Weights of a small mixture-of-experts language model, trained from scratch on English Wikipedia: 3 picks a token, a variant of SOAP for the experts.
Below are experts of layer 4 (counted from 0) of a mixture-of-experts language model. Rows are named router (the router's row for the expert), up (a neuron's input weights, with its number) and show model dimensions 0-127. Each number is 128 + 32 x the weight over its row's rms, rounded and kept within 0 to 255. Numbers have three digits each.
After each expert's rows: a language model's description of what the expert responds to; "comes after" lists some tokens at least twice as common just before its tokens as in all text. This comes from a sample of Wikipedia text that the model never trained on. Tokens count by the router's weight.

# expert 46
router:171167108147115161161171144088126109090181164170165127137173131141144080112117123115084093154098108153143115178141087083117167164078196134162160141149135116150126131148180119144101149140132132099102076118080132126152102191169081100123158154128140089101094058168112153136126085121125111086125089091076121138142105167125188147119130115089071124130111144141100122134189142112082147106169
up0:128161099121134160123154154108172139166151134154157132155090098109129131136105128162059186083123080133105143102150158132149144174129091146113136118110115115095159143151120117119119077150157102153152154069122121087062122187101162192138135220165075124145136166128154101113229102073128140129165148115159109136159141113061109149099131089178148102158096129132179153081102149163149075142133
up1:069123140069047161154219117155104107124193093097133154157137107160145124049076099116118140145098121063127128126134070117120168124111138145111120099158089118103082150121159127118107163108146138099139145161161093074068151164112136111223148104219138089126090129113153122058122081143140170116099140195156066106130142106173167149154130132079086122141094107135166138152153101108131096102121
up2:130160109107077106098099040114092098207153132149138155099133088086130124108182099129138136110132166181143158143073159125144149099147153140099199122122176107072102080161124156092121106121125155128087129131176104042141149098149076136172121227169073098102110151118171108119143098147136123091123158143162153143164153091139104170131137127111136153119169121115151127063112182165122116159088
up3:194127101085109085083170092195151186144146092139116171180121106110134130040154120129139112138122080138179173156136128154097088201107125078135155173085109039149168141073057065144136061124173137079144164134117123137148197102143124069096121166122049166116134166163134117113209106140154103117136118079118100125079142177198163188166144150134110098144158157157137125155108103132133149141147
up4:164131080130109129135125170107173143107163153105120052111149161105067141149149065110118138141153090125190090112086131162194175154182145139175140103090102137120082102124097155161077130144124166113132139113093150127097160068145143141145084065169110080193090169170125147139105151155096115147086116187100133168157087080125125093118155132104175150112124162068162176103072231158170136138066
up5:102106149084125128106109062145137115143127125100082076073180149221111129107157146131130143138166132086129077115080114169094105091145126149201087102148150098134094135123097129178111127097135142106101089074116145168152109145176106111145134132151144143118171115189112120121055112138216160156108107128140155149128112132154070083130152109067079128080084152039097101105095132059156117130161
up6:113117164151147058089090146135092123145128112118129136130167158149214140133091140136121111125157139195173113117097164173143105148119156154112142126105117091155088127138056075101136079116136144157091087089175110087177108135099119103142160155123131104113151102174172097092214075125050171100108140090159127138178118172121141100188153091154132146096084175101155099106119129134170132114155
up7:112140143156150092134074120092116127094187089139141149123175126109165134160112104111174097169144195142100056115123135134165100131169098117087106161217092164120076132189123142157122081157118110113108123109106094135137184083088160106087081131080095103140098075151128138139087113070147161067189146152156105148152146155061104134150105120092193162181084089099122105132149160101148121084167
up8:073112124120076136165101112110146175140158151091105152102063198065119098150105171089091137096106175135076115103181136062148097092121131114188156155169157137076142108127164153166137104077170140132154152133144130189128128130177127131111134171185087079107175157125140108128106130108065145134154099154169178109172102133076159126130122166132072182142119177080185105087133148125136067107092
up9:124117150099134107114178122127176139177115126057109177109141087090123189088087141135160104132135059156106137163117091139136030086156178120130086117101187086103128109126112092138129139123159188121142101156131105091134193102172069151142129118102145074060150158101133131167111130109151151108120154193159177157107080202106207126089180132102152125129103112164087098139108155171054136184100
up10:126135119142138142211133152160132115122154156102145156101157177125149106098122148130110188170165141097164083170131112235098111100080121136154091137128140143148136135085108073135106111114161112142139102098147124172111142103102084068145159172089083150079096101102112153068058157113159124156174202157174125126123148104113198069169127108115112118140180124082117099168155096110140087111160
Description: Century digits of years. First two digits of years (19, 18, 20, 17), especially in taxon authorities, lifespans and list entries, e.g. (Linnaeus, 17-58).
comes after: " ", " (", "–", " in", "born", " In"

# expert 29
router:185137173157169179075126186102130089111143160155152059107111149133135096177077131160132166101145142091070110115132171116147159162142178152165115115120143169092131114123156136119111156113167151157156083116101166128155065142123123144072123165105128170112137089165141145065115096162118142076097097097124172102180091147141058172094149167088092150136148157124089144062140124150066138132098
up0:106166137063115098110110100102081046116127078170080171079073133155151141134122081115125172138129209132148132151072126188175082178151068140136107142125135123138159137176128065123083102151141139114169171141157128166112063125142097118112146156084092122113168137115093130101184131129148141110156151115118126159078139139168132087138093165124120128166115150136142145098129162132095176139145
up1:110144148094132167110131091153091109118096134083137122123132146164153170132124195125178153110094098094108212107085173165150149136123110134123159150173158164157114147120125097130203203151148140135142146183170084120091131127099099114103177139135077109101044130119129122123154111139148131137128168133168140098124120109125149117159148147136140148062187066109112104139096123100139142176156
up2:087203150115166178167117113140113123196162203062129087100105167139052132158144132119106113100188175123159111154151106159129158119116149090126097172119115129122136091064173083080146093125123098110049176140108103112090130078115129091150114148143103116117157140155106123107177142119139125158161132177127154092113144139107135180170150124090130144110127171209112137142104171179106071119091
up3:143149148077178080104120159109082125163075109132135106157109109127158092131153115111121177145214114141074152151121159102156102075136122145105105054066123183127160145119117177123149139119103134146122145165132118129131137174115147182113107104089111144141118193067157125138119113163141159106100141144111084137132108088149121099121146145189174056125057176126126111142154142149112120147103
up4:126101145142087087055113083117125096075158112198121094132140093088109120138124110153146105103092100148144136106121096087115151125163102157109185112164170135109138120116171163096137123135085116086105184085146136181073174120163102089085108170159109164107126111125165127158122136101118073158170186125127190130133183092196138116128178161137112132135187119110169147138082163167071110114120
up5:121083157122077149121137139111153144101167082100139177198177109199129137125103155123148133170167170133190148102094093135134156103128129065167126115139092179078163133167128131142126148086095081145096133107150106149141149109118121125153116095095096122156135085157143109155099146147104052125138159114123157116141095113122152127088108145103107137100157142226108140120150114110101149164144
up6:155147121118089171139128123141171130114153124037119157169113114076085167092119172094141150130073102118139097098151137128149098107054059127068137148130109128097152137166112171104114117153168117065177079143128070113149162080144148141112126079182110151176082124170116167118081166117126106158154119149133116152133134159190074119150163129139148105079126109108122087136086135196143113105125
up7:151124070179113048131150165096044153141087171109101088109101135129179180202119140161100157152161144118130141196093164165135223166128149147069091133103102131166125126134136133111165080144182126125129148190106095096097110144120141132134140113177163074130144145159088130145124175064093120159172172135127139171145086187150174172105121100111106146111149121100166045084147163161104154153135
up8:120191187170075110073105149094073119158184121085110153166095088113094091108082131132106126108107122144166150176144107153155177097102100136156187091192083129121166135104173118106137105191114086111083150087138098125197182176135124152118147188064120140111086139205112107163116108129137118132134141136104074129128178090143090150105109095077135161105116139111140158121095128154113172085161
up9:123101106090123130133102094094150125087118087140094171130132137186107153147060138184168088131202121144079077083100143113101154151150162117177080146170147123210074146126150105099208120071147119109119106128170112153160117127119144148122134098086097077141095094140129095140096142132136041129156174130164121123148062071125071119151096138146195145101143128155168169096133097142109080120107
up10:137114187149122146068102094127094193132150092136073103153139130156129141071133171132100118145168123141138088174148172137085166175132079103112119138111145128152137132151029112167108111156135127143186083099152123086126177205116101133131087158165131112206124096111125083130105157089109130165126119111158107128115120126127098192167145130096108158162137160144103144117098117133125207142103
Description: No., Yes and table labels. No. before rankings and jersey numbers, plus Yes, None, #, Jr, Inc and due in tables and sports listings.
comes after: " |", " (", ",", "|", " more", ":"

# expert 30
router:108144185159125148126146093077107134137146171154156058166120141138190110095169100103094141108098096134134150148182072142141085167070111159133135158147181105146086106097141166112132111067172158174088189144104142085180123182163085186045165121116173132116129116170142097090099117149082119081091123111136166084120129133155134162101152187089127108107153055089097143092170157121099090095074
up0:090152150102136110083100089110118114071132133099077154099144132076103109123078118163126143061103111156115183112132114157130176116187156167154144077176149103090115180131051139112083134130109060144175144145181096094076108109154174117132152160166082115120147134129124118088094150158171113140055129093150148137144095123088129171083151121100148072124107133117161086170102165141125164152138
up1:087137069124118189092110145145143093154173069118134237139103134223137120128132154141132124123070208120124109111149116112111141093097128075166139153151153130127158095162168080144172138119163138141169115088178137175093184174094128106110096110094086116096140091115084141177084110120140124128110125138137181080101131103120118132108117110057188099114154151123136129078143167096134091121123
up2:088119140139145045133138121156113092141120085150097123086146103079144185145138114117158171141102068113044155090156149140149144146130097099082119087135136157140106123091153072146073112093162132074087136080158153138154099080137136116113149168157176092142097139093111126129168160149087132157132106174103125157112139101101099149109119117109172138135160088142102165126143148138114189145151
up3:108191154153104127134088112097156153094141159138131192118112141074082098157097075146114160117115125155076087120072111122124160062105144088130153200160091101082120160154128077147178105166154116123137119161154136145154086115118139219176090172114174126164160082123142191161138106107189094171143121132108122073146087140111125160152097122129139140144116106181059126139141123089121101130109
up4:124113160138146137153179139147174118110115100175083154137081098159079083073193112118199138137112114136066140102107103100108133160137181164077059087120120133084137102101146124148151118101139148108222116124179104094181159098084133118159113140119120166124177102119113059152104194120150132135060116132138070115110105122127141054099112122100087150109101127143173156157114161117081159111108
up5:116122121115136076130164162173128145111153066164111175153107131146173195121128133151066146114170143110185084101131058137119126149184183103161156092115103147150129162217174063128105121146097108165065089125177101136155128065064111109148178153140133142145121152113150117158145151141103122170137087144183130100162191128172144158104180135103157103102172151104066125146126113066145098104091
up6:132184151079158107139102129092133185129143102095135127177128149080161065120096121150138131094169148160121107146143152144116147159093151087206086134091083129080112182181133090174118082133100127123167145189150102103116092158098126142151118100103178067156117074074171108134104115107130126135055133099132117124184117118164146162126123121155102152192163123197140096126115098132160157154157
up7:108153143153091158151186090028121127108180140056092133131142119149180079073190082122184121168131155142162060109151172107191131087145131052138129130108142108092143139128114142076142095148077158159079138125157111148150142093116119150102161123152108089158094136092160111127103076132123096179137148110174132123166084156111182136162097104087109086076177183169106136170173128155137200088122
up8:086113093130102107148158128187128141139131105119180074081110141114136108163096129096096044134097136114071172104088077189088098153085194094118150240123125146146160147081145108116133080093163122082135176230085147067081102121156148062100118125102147121179160137114071115086103139131155146167150129152131108105106103101118128141147118127110154132095121165119089102149118175140141109187115
up9:110103170143165072117105134159127078095098117150076153101044196156222121077093149157183140106135138126101140182139149136148179158128156121124088154168174139164104077124089108140128143147133122201131160094174133094130146147089136136157094134114065150141097135122106077100110150144152134158123125127158085137201137138093160110133099133111127145134097098180123134108152141158083124172127
up10:147138170129166147213141130113111133168147136119118104160213091120147117140139127084087103135138123158068139161094108093150084138128155138101134188110112117098086138135084149182147105199067170095141117164103189130143178165146126083104139172116159096121191128118147209138160131193171180214130159182138114077172146152171149125143124112129117066118101142092145135138088124107143118156149
Description: Space before numbers. Standalone space tokens just before a number, mostly years, dates, counts or codes in tables, date lists and prose.
comes after: " |", " in", ",", ":", " January", " September"

# expert 16
router:173166175165169169128140169091179161143137170168162106105128167111181096163180142089149137087120140106138106113090130102090133167087167169147096125159176123076100083108163157129094169119145118162088081089084101123171080168173104183109155122110117131090140096180132155080132088108120167090081089085128157083173091170141107150101133162101082138103132087106080169103148109108081088110103
up0:128119122135045120186125140088115140139155091127127176185154109111181118131071127161133130119106147155142068105132116156143215083146106127106129103120138158062112151149134148082156177131144109129144103171138139117139117122140148096151183126130125159162132143149154099167088106110125098134129155133095111161110152093118090166129158180137156155085100117194201063185133175132193210095139
up1:122071167123034092133157192141142058078174175143115089098115119134088113070091109126172124114103157143138140150142110144149136085122154142181110183103041159129097128095131109144155150118142082127166176169167150160100164172077064132123109109109074188147111143157075156183103185144180146141125148147136135160078139093175100147163123182117116130096108149160109119110096142137131121132156
up2:152146123113065141166175131099155102172165152101113168150132147212062092102132101109080105123139127125070134161142129110150127136141181092117161144123129169128121116097137120207136080100111109131121117057148056125157150196078122110096107143121149080201089157104106104148116179133121146132096134123144149139136111144121142105157179126143120107129131134136155102087128142112167136109171
up3:100105099078111130150119095161119131148122113071117153159156115111167119091202122123108170162088104198153088093128104182111180101103092127137177116099145160155152140233131110075115119115165145120062152180094142140140131087157072159150119104161076154176105104117104114138135131124157122214126148128134079149137167114119171085144132108081113191039153117145176179153097147096145141157176
up4:141139074105163095097140128134124115131121108105133087145102130137122162104082117134150124140140084093134166128144071131154172167143187166116107118142143130167082137067115123141157144153068097101131110081149061166131174083141127100123146156138075152169146085128169104202116102123155093166197145170138141117125144129112147019176150148130163093146047131139173189118090116116146109098090
up5:154068097056133093097090082093165045152117124043163114109087145110124164134104106157100116158188141093061167070095166086117163140115115146120127147130092122152151181146176173141153128116140142134184148159157156163077088121121100091092055077111149144141084177131085161091135146113120154169148159134114183113096136100136127139139079110165095100117042128101143131132152135118161143174110
up6:127105107110095090176125097150126161123139133139099082134136083141199163094080123112128127152134135115127149107131118179110172131133093168203178134134143120104161175151088142107130108165092160123124127042103110127096174155097144125142139073121129105096200134112140104129136123114126160192149152148090196120103143120125125080118160155219078073142128158123136107089137151078139168184121
up7:107130100070148030128072133126178102132161128129141144110070114079119207111140127124128104108124181184133126149151074088116132128104094114154157142086090127129118106165137130102188128075198120116143168163192098111147084128128127096141184113150073069160102050150170114118080168147112130157155156115154143106164142141073104173105167156122091108077102165135122143095190160134146143143153
up8:134106167141085073141119095114085125066198106139144122142131166126180161149177134121129142131058117157162083142172097105100150120064177106192208132162116171130171130085112171148139104178101112117162153141126120128064142102052176108080110105153095142129138141104145116126122157100119135146145159142090085137092192099130109114103072138068111118126089116110105144149142159109080152083163
up9:103116130129168079130097090126157108127036164118093142125097127142136097145170123089087090141103170147104179140149164142163096152157117132147085166131123176137143085144139122116120089145180123128184132090120176156106084141152072094131101168119172094147111123175139200144140080059142127142097228156149129116098161112170183136135089106181142179135150168121095123129133151073146069149134
up10:090147141130125048118175145090121173139077162073168098109079114159136115178149108147132120176105107108169114146149093085129186095184112174132135112163090121159113151106110112132137121173153118157130146147135075073100109146174138158124123145179165136207135093081190088149118131106090101134095204126151106145111151109128144186129111091059091157108170151105119155160082156142157178076187
Description: Table cells and spacing. Spaces, commas, digits and pipes in tables, race results and date ranges, e.g. GER Ret, seed [8], the space before 1980.
comes after: ".", "–", " by", "19", " in", " ("

# expert 12
router:171165176170169169134140171089178166150138172173170106105130169116178097167180142090150142091119137106136106111093137099094133173087168171146098124156177125078101087113165159124085172115154117160089080092090101129169079168174099184105156115107112136089143100178135155086130090104125166090081090081132155085178086166139110151095134175102083135099131086103081168106151110114085086110108
up0:147102101123194110168073099120129111122192180133138114097182147107102165174158135144110121167135108117115173127125123154131121118082112100114096229191124169099069118127111113133185099082152127061113153169132158111136102112138138136119100181143110127130154097118140108153158127121153104119167175185175165175136137109142147095138089110127163134136034135182118175117150105110155086126159
up1:196132086090053117135158092133087152117127093148127161112162099069111135101093107127111063108128082111168113129098137130158142138130112089211134145141138146076071134160090076135176126132145112099155123197151161096157117103087115144109081157151149138091128127101061151131131161156149071118132141167156142193158127088138133149134138137133150113097133138098125150117168239083135124194129
up2:107129116085050098170156116098134101169152193099117141110150169135116202096118145113164160115080142098137135133155114155149112082136097157151101130168164132078123162097130118113165067127100114128170173116132130149115150096118127140210102164109129104158112091120124089181108136106141168045149130112139089144168119117073156109158133175068181108077101213169150164087126110170049124115136
up3:077099139098170127107108073101101185112165092107127110188105155082101134118103084145103157135152081163097135093119111111059124130129105094141107149138139118150153112156154152153182145176137126074132103112173087135166172151137128094076156099143138126124126084080173156141148084134167099133130156144148201181109138086100143160102155108123196107148128117144152204154169144108113057131131
up4:093089089073113145141132085112099125175090143106131137155081166142113102110126122103159125148123142114132074110143162108071161139197174104131128136083135131165139131152100115133131100147089081157125131086149175112072130075158127134170118124106110137177099159152192159138138120064161116144148162120061107102130115110115168134118104120107177127086062107125108209139042108175114094092094
up5:101135108100167047131103114134105127116125136119103085187129185173095123093126097114103144151130191103134142125084119186128158094096123110133218153088155177144144148066150113148081100116180123133097129153131149092090125066127167130112125122081130144100062106145204100146129120094100143153104173146079110110093075180102123132164133123164137133153115102121152136153166108162103145105132
up6:149107112124141092129133101093149160107108166051118154144124125152139144108147131124182144146179064132187155137188108139128097158125088120170149136123099154131136182115072134149135127101102142090171127149181066166160142164106151107106108127143083173160086088108122056077127149140098091107161112112131143168043170087137116120107070113065129116130104124087114084140085108154095108077132
up7:134120132177078082105121067151094133158143114081170076106183140151141103130042144135091104112147064123143088163092147125125147097144114124200090103152125159158164110106088121208151058131090116118152097145132110143095152143120062129146174145154104075149091149142131116114131136154087095147110180110093094102082121121117070142090141168114202155100116078146104095157174110146185138135114
up8:126132055070121148149108108174083124125111069087111218144089131164146144131141141154135121143127142146140129124167134125149134137164152117162151163114096079143098200116137118147148141126105109140089193170103118136192163109107157060103149091167151103150074110129142125076167111080149089089150152176128072151067189098114113108176121091160128108111194153153100110136144140150155141113127
up9:091079189128154082143161072100120158101155067105097126146122162093138149127129128151136139188132145161110142130119119161090126149126095116110152135102117160116107205129122151104122088142147085127137176116149140090096142143145130121115203108082138155082126087159176144136182087112138186177141146143107110101170112121137130169106120137125129170104104145179238088129140158151146123103153
up10:143137087115150124155166122145133180115156066099120090136124091105120158164062150187144152120110076145137090129115079154105046147161091095119116124097102191125071126156121104078124113129128092070157099105168138082108107114130109141132081166112088088085153161125049134155106153169188135116153153144130082189072159140123129160185113155152167165138128119158106144173133153124134111155135
Description: Name endings, table numbers. Mixed cases: name endings like Sam-uel, Man-uel, the words the/of in prose, and bare spaces and year digits in tables and dates.
comes after: " in", "19", "20", ";", " of", " on"

# expert 34
router:146167097150171151119131180120080119144162151126158139117117133110078093138098146137121187112140124158113199116104148105145124127170168156143147115170128101101122110127169158141093152165143104137065105060083092083143096175130122101093117165128132104165099103123102128108097095154067105042099112095129163163088103137144205172090134157122105125138129091171112121112098089182180094072193
up0:151144164123110161146165078194109125171131078155114101067080175088147113137094099129150100149127109050125149104128095172144155136142147174124124169104100087126106136140126170183134164119082086126109202107124148149128131141115152172131141137110098114148128117113117080104098141144127133103160129178078070143127217085083143108104112141095105154174098141061137112079105125109106076113157
up1:114105066147053138188186177113072104099131136110150192135107148142133111111138108154149109136082146146127106101078100134163051089108133097137142089104096095071163158114111126103110156117180120192105152123116108140111109051122117138127131136183151106139102149074134126130106132161149124090089215144183146094131191105091138137145121132140176164160090097184136124101089137085133118140153
up2:139099137117106070129150166087106171167080129127084171060158028099162145096166105177086191195192134169182113175165151145127147100140140105170159143067062181147083130141136103150152148106156153176149119104165150187129118189119132119093134121180147091120110126138084126150151103132109081133130079128089083158125125117190146161097106127142102139101096114103107120110145117144166131116115
up3:147087100147119106133155089128129122159119157154088117132198184118127181171073131116098121111092138172136113168130125171136137115160132101120121086047045094158115181178127132134097174125130156077098095158139139112161156128143119095125164110109043098161118132121106090129160108146101052090187115131127199140120155155102130187129032173100078150187112081131139147166128151061180123182160
up4:136161135140176089122102127125140153134085147100129143143162080165148121132126117103107115154192089095131134087166190100089156108169163096160116135084133108157095183120145139130089111048122143162143169174169143156134109122126101108111098106127152077129146170082108144128118122113082155142081117139121106128096186143103187156093103122137111136145152121135083109135147141126128134088138
up5:061101131105106109172160155111149097102120106123118104173089052128146185062103129165107131111127087162113116038141071093098113124089154128102126118169125120151173076127140057126134168154147135171070099113141112130156076114125180096108166184120163172099133139186143169123103135178151173132152127175093098071181111161121106112081102126124141117081089074174179094088097167156142113112181
up6:160104176166110111174153149148144148156137152154117138144077163075170118132112126128155134165153154123197094119128123128133088114145165096149142089134162147152129156157110181146125137190151107099156100171212158121153098077105088112109162126160129099170123131141155187109134117094167072098065150168119141109084168100166194167155093120137140125177077148149180106120108163118152143099085
up7:132135163129100157148093082065104169142174119117087102175119128154066187137101116093142119113114071159202135105113169122140139140167232106120158148076122109107126169159147158187122161199111115120064127139160151093131161118117152112103155168132139096169108163080169188162127141179115133115168192117114087193103127113097150180124145164144112098137149156121197118099087099133124108096149
up8:122145131111091077143135145168172080144124088131103144094091050136129105128086107095124108134110139134063175104122119111125143082120151133163103150157098169135166122112168155128146088162118086122094106108108096138184133133103073129195067095137130127111119127063079168091095144111078203123126166123109095143069070071096142116190150209122169097119096109146098073125149146099148099137098
up9:119140115108171094098073085143097121119128197095092168120108095113180093129132091139169147179131170177090166172152126094134200103095122084188126131151154145071167146146156156162140109162153151114162088077125189086121089118085148138141130144084150163110111130134124177152112119120160143141121190105058166142173172100174101131156115164138171106076145133161066084088142107123152108156109
up10:174181105099094055108145098138109184141178087114095129148112110104114155119170158045128147114105135115106174148150155140120132098135138136132153107108074182172160118134096085139146115137094176144095117102094115105169087060173118116141140077109113178109035137082146120143086109132140148128124163142197151201112085089134123099074125144096056166123120051120121146136034134138120130101139
Description: Month names in dates. Month names in full dates, birth and death lines and tables, e.g. on 7 August, born December 3, in October 2009.
comes after: " (", " |", " on", " in", "In", " In"

# expert 51
router:170166174171170163129139167094180163147136168173167103106127172115180096172179139088154143086120137107136109110091130103095137173085167172146098125157182125078109083111173155132090171115157118159090082090085097129167086167173114184111157121108117136094142097179133158091133090109119170088082091086130161083175099169137109153090134188100088134098133086102083166111145110114076086108102
up0:162112125146134102115094057136150147072069072127126157127127084122129136138074107149115154119154100114153141130158061121099163129158112148053142143083107166082099100117125164184141079120087133122135125143136114139164130164170158120191124070119095145150134110144141125139172113127095113098132182136162165159133139096119110173180066139083111125139107178129113072087156128144138096089115
up1:158083117088113184115161056135176173179081144072089118138140080134137080102159181146166141127126121093133181140122155130164108124089130132064173177112091101119117175121098130157134099086158114105160101139121169145112134111119106123162125135140135127128155091119157125136124125096190161120130162153114085161101127176113187086102151159114177087149157149172161185097113171186109171184146
up2:139122119063143075169171124182181132075174088083118131101133094166122106138132062149125139184086140126096118140150089121094161167148070099112095125125170100178106155141149169111122136155153130143176111104181197110137092085078180150118099138136127165147187116168136100116085139129156128144161129100088148109101195135082143146149133144106124059115072084171117162050146103170140131128153
up3:090123103096162074097185107131080190171102139095117183128034150181102092098086120182149141074125139108159139100108133164126079128180089143136119117139118162122115153151133084169168099128144115108117090101181148099133160089074133148156190083067129178092174119112132144153108126103105138121122165124141130119100143168176176122131120148149124092101100091213142173127129175122084135111103
up4:103083125086108090159085165126114129072083123152143116160122109139172129197144090054096157132108093130135137176103106144138112111216098156086101101150123111146162159150130103118173079162113133122119149133154143137075106112089069138117102150151193115173173123124074071140170170085116092124109144124122112139164156071136120160130101120157147151087178099180109151112145141107103150087116
up5:084087107161119117160176162133122095140154202096119128174135103129184153090118158099165143099113122076107133160097150167119127090121095096101111191102145154201121214171082081102185132151128107093147086159091118146169160093071110053080114132094114108165130105180149132112143137123154145145114176184133166119102119140075125077105153193143127117099154137122165151133109129117111116126116
up6:051089130151072158166133174198186153121137138098096077110149140137123093079139134113098164142095151145127151070156140137176141122165135107093126131141138108111109128119116164148054084096173099180174129157171155139154141075121127102128104115110148166146078073156139107183141144110128125152097170135165125081071101155113080148143162134165080158163095071120096134104132161111136145188135
up7:063089147110140106096128169095076082126142135111098114097126073064139182136164153143133130139106127156115174079152155135173121139158148087087083183124075092111183184113169082112137116153108120139138135178140130101149120159138109080124123094139105150119142107096107126159120086111109155065204149082113103098113156029160117192152163102104140089157135157147100154140141100080103194129164
up8:087112149143104115131140121097104136099145132118111158161084100140138153125175137148139151165146179101119107112157179126099165132087139128063147185084156111072071114086179152124103093114091155089117124133118137140103126093043179087142143110149142113156116067142126120194083096094160110156195186155166147200160163137101174122173173178093137146212127102109073176109164137140096084104119
up9:115169182147074096190149091087157134139153128148113133090135092161142153122150131131091093102068167163169133112136142173166164119131099068128095156103114160137103089174079108169079125096152091083176086160130188097165135092129173128093063128152088150135155105142093068150135197081080162130116173082202133081116114148146186141128150140137212108141152179160135149105141125139102143121162
up10:089162101039113081107137156104123119119138136110101121173146150148140139138110126138106116147129172124140131162153095136105081106160085113140219174127127164161109091142132146156183124123145157072209125125101107132108161164151098106184060145174183096080151135184095132166117125106110118158139147178145147141088164189127104152117117121123130168144166156155146168125139108117146168149114
Description: Took part, table rows. The word part in "took part", table separator rows, and spaces and digits before years in lists and tables.
comes after: " |", "20", "19", " with", " is", " which"

# expert 5
router:171164177175176167132139166091173168149134170171165107107127169110178097168179145088156144091119139106138107112092134098092137167082168166146095125162180123076104090113163160130089166112154117160090081095087100129174080169172103184107157117111118136094145098180132158076131090109120166091082082086132152086177089169140109148094136161101085137100131090098075172102149106111076087111104
up0:095131136110112133142106180110150122051115086084143087123114127150172069085116129100162100125095139112169053137142069129120158084125133125100112165138132141143143143115151102083153053161112149133133151104166140182123101116127095097141113089095170105134109107143170141119061160166131148118150193144149091116067090116060097088143112095119102142123135158116152047111141148071105168188180
up1:110134168174132113125131096159172158143061179060115142101128122176094130106122125148143199174085100103123130152166125124150136122147116076085183073103136160133184127107172144027139105101171136135127136139147131122121104072094158086072123076165114136100090212143065076121108136147144108149146156124121128180116142126146153126170129098102153144076132145092167115092075142158158095111132
up2:140070062131113116117160113072103105139152103126093155148167080112118111077119093134104048103184150152136138173151122080163106161139151105121133142154174118130176127142092156079094112142081147080115145104186069085127138137117127128118136054156105200152124117145149138158140115093186145159098151170160100150069180086136189109105158132140231131088105140120149177091139143137103171137134
up3:147138153092056098155063054166145167079130137134135153119147137113095098130148161100170109159155097086133116125180137184130098077137142140077125183076166125181178084115095134141146090161142138208115142142110133095132128117057190109149143188105151094147123090124147138088084092057127170155150130147162144149136062109078143138139091131140095168116123115145153110206098141123130089119096
up4:118128110107122121148149143127159118085170156126130104134127132103114082140138096088169134154063111174130158104158110143141100156133147128094119072119132165091195148167134123134116124173108057081145177137163155159099136102076109121110132113118112151124151101105119169078140223142180034148171156156056062160158129122134123081136094153098133112122114116161083120125155128135164140143132
up5:146111091076043093156110133170184096118077150105143136187110165097088080158102176118149164159155071135092145153147087145098144133123090184126168154102095113139184132131154119100181116127095122068108153138121088185153139157146143120092107158139092136104092186119070146097163106098077175163144103094140124152088171138106120103132107109094137164184123141083164087130148153140125123133191
up6:081123121096079140184096198104120141089126140082122107121101104103150144136143111092149115093125135208144123090130124126115129112115128104134155091143098182116168084100138155134119110073103088069155132217136127151138104088100154063143035141100154171157130191122103103177204078190143100175162140149143119137131126124130157142055146034190074137131148133088117091110113143128205138181095
up7:206127098145091077160105120100174149132165132082144103179168139097090173164087143124187164136087130149130165151130113148174074100156124068141095183154122091112068097124103107099176117131114098120176124152166148148087143129148122131131059113119136129153122099085149086098138101182097128149200150124192158103145142145105143175118095143165158157125162084092146142117088112162170146167134
up8:131107225115137118122123075121125111067109135086142085111160119113100126142128158122149123081087071159129135177130184205116117182101133092168155115128102097127146126100060090136050108108120099122109146108159161147096122085107118126150097088147094090092139125094081082108167098122177170190150167166110153137172126151067121093119131145166181149118172101154155122157078175139124122156141
up9:128118099111140096132104094042114112151168094128081130177089050168105132153101099106101168086108130133119126128128129128107170140144151134106085115096151096156154144051095100149150168136079135078193152142168140124178176111127175121170093127130166122168098065086158122143160168080161126197146136081083148089131141105081065159093144156027126110146097121087143096147133146118169098104136
up10:124096107132092121121164100155132103172112116146143102129106114117093116117107170130121083169163215131075120140145142198092167162162150160054140124129064114145140144132148116149142119125139129096120090145156159191135137145110102144142153156070165181104132154168102116104173070147083086125197162183133092127119137133120193120108150158144163092128123136088159156127089113174167167070131
Description: Numbers and scattered fragments. Digits and number pieces in tables, dates and scores, plus scattered word pieces and prepositions, such as 12, 55, of.
comes after: " ", "|", "19", "20", ":", "18"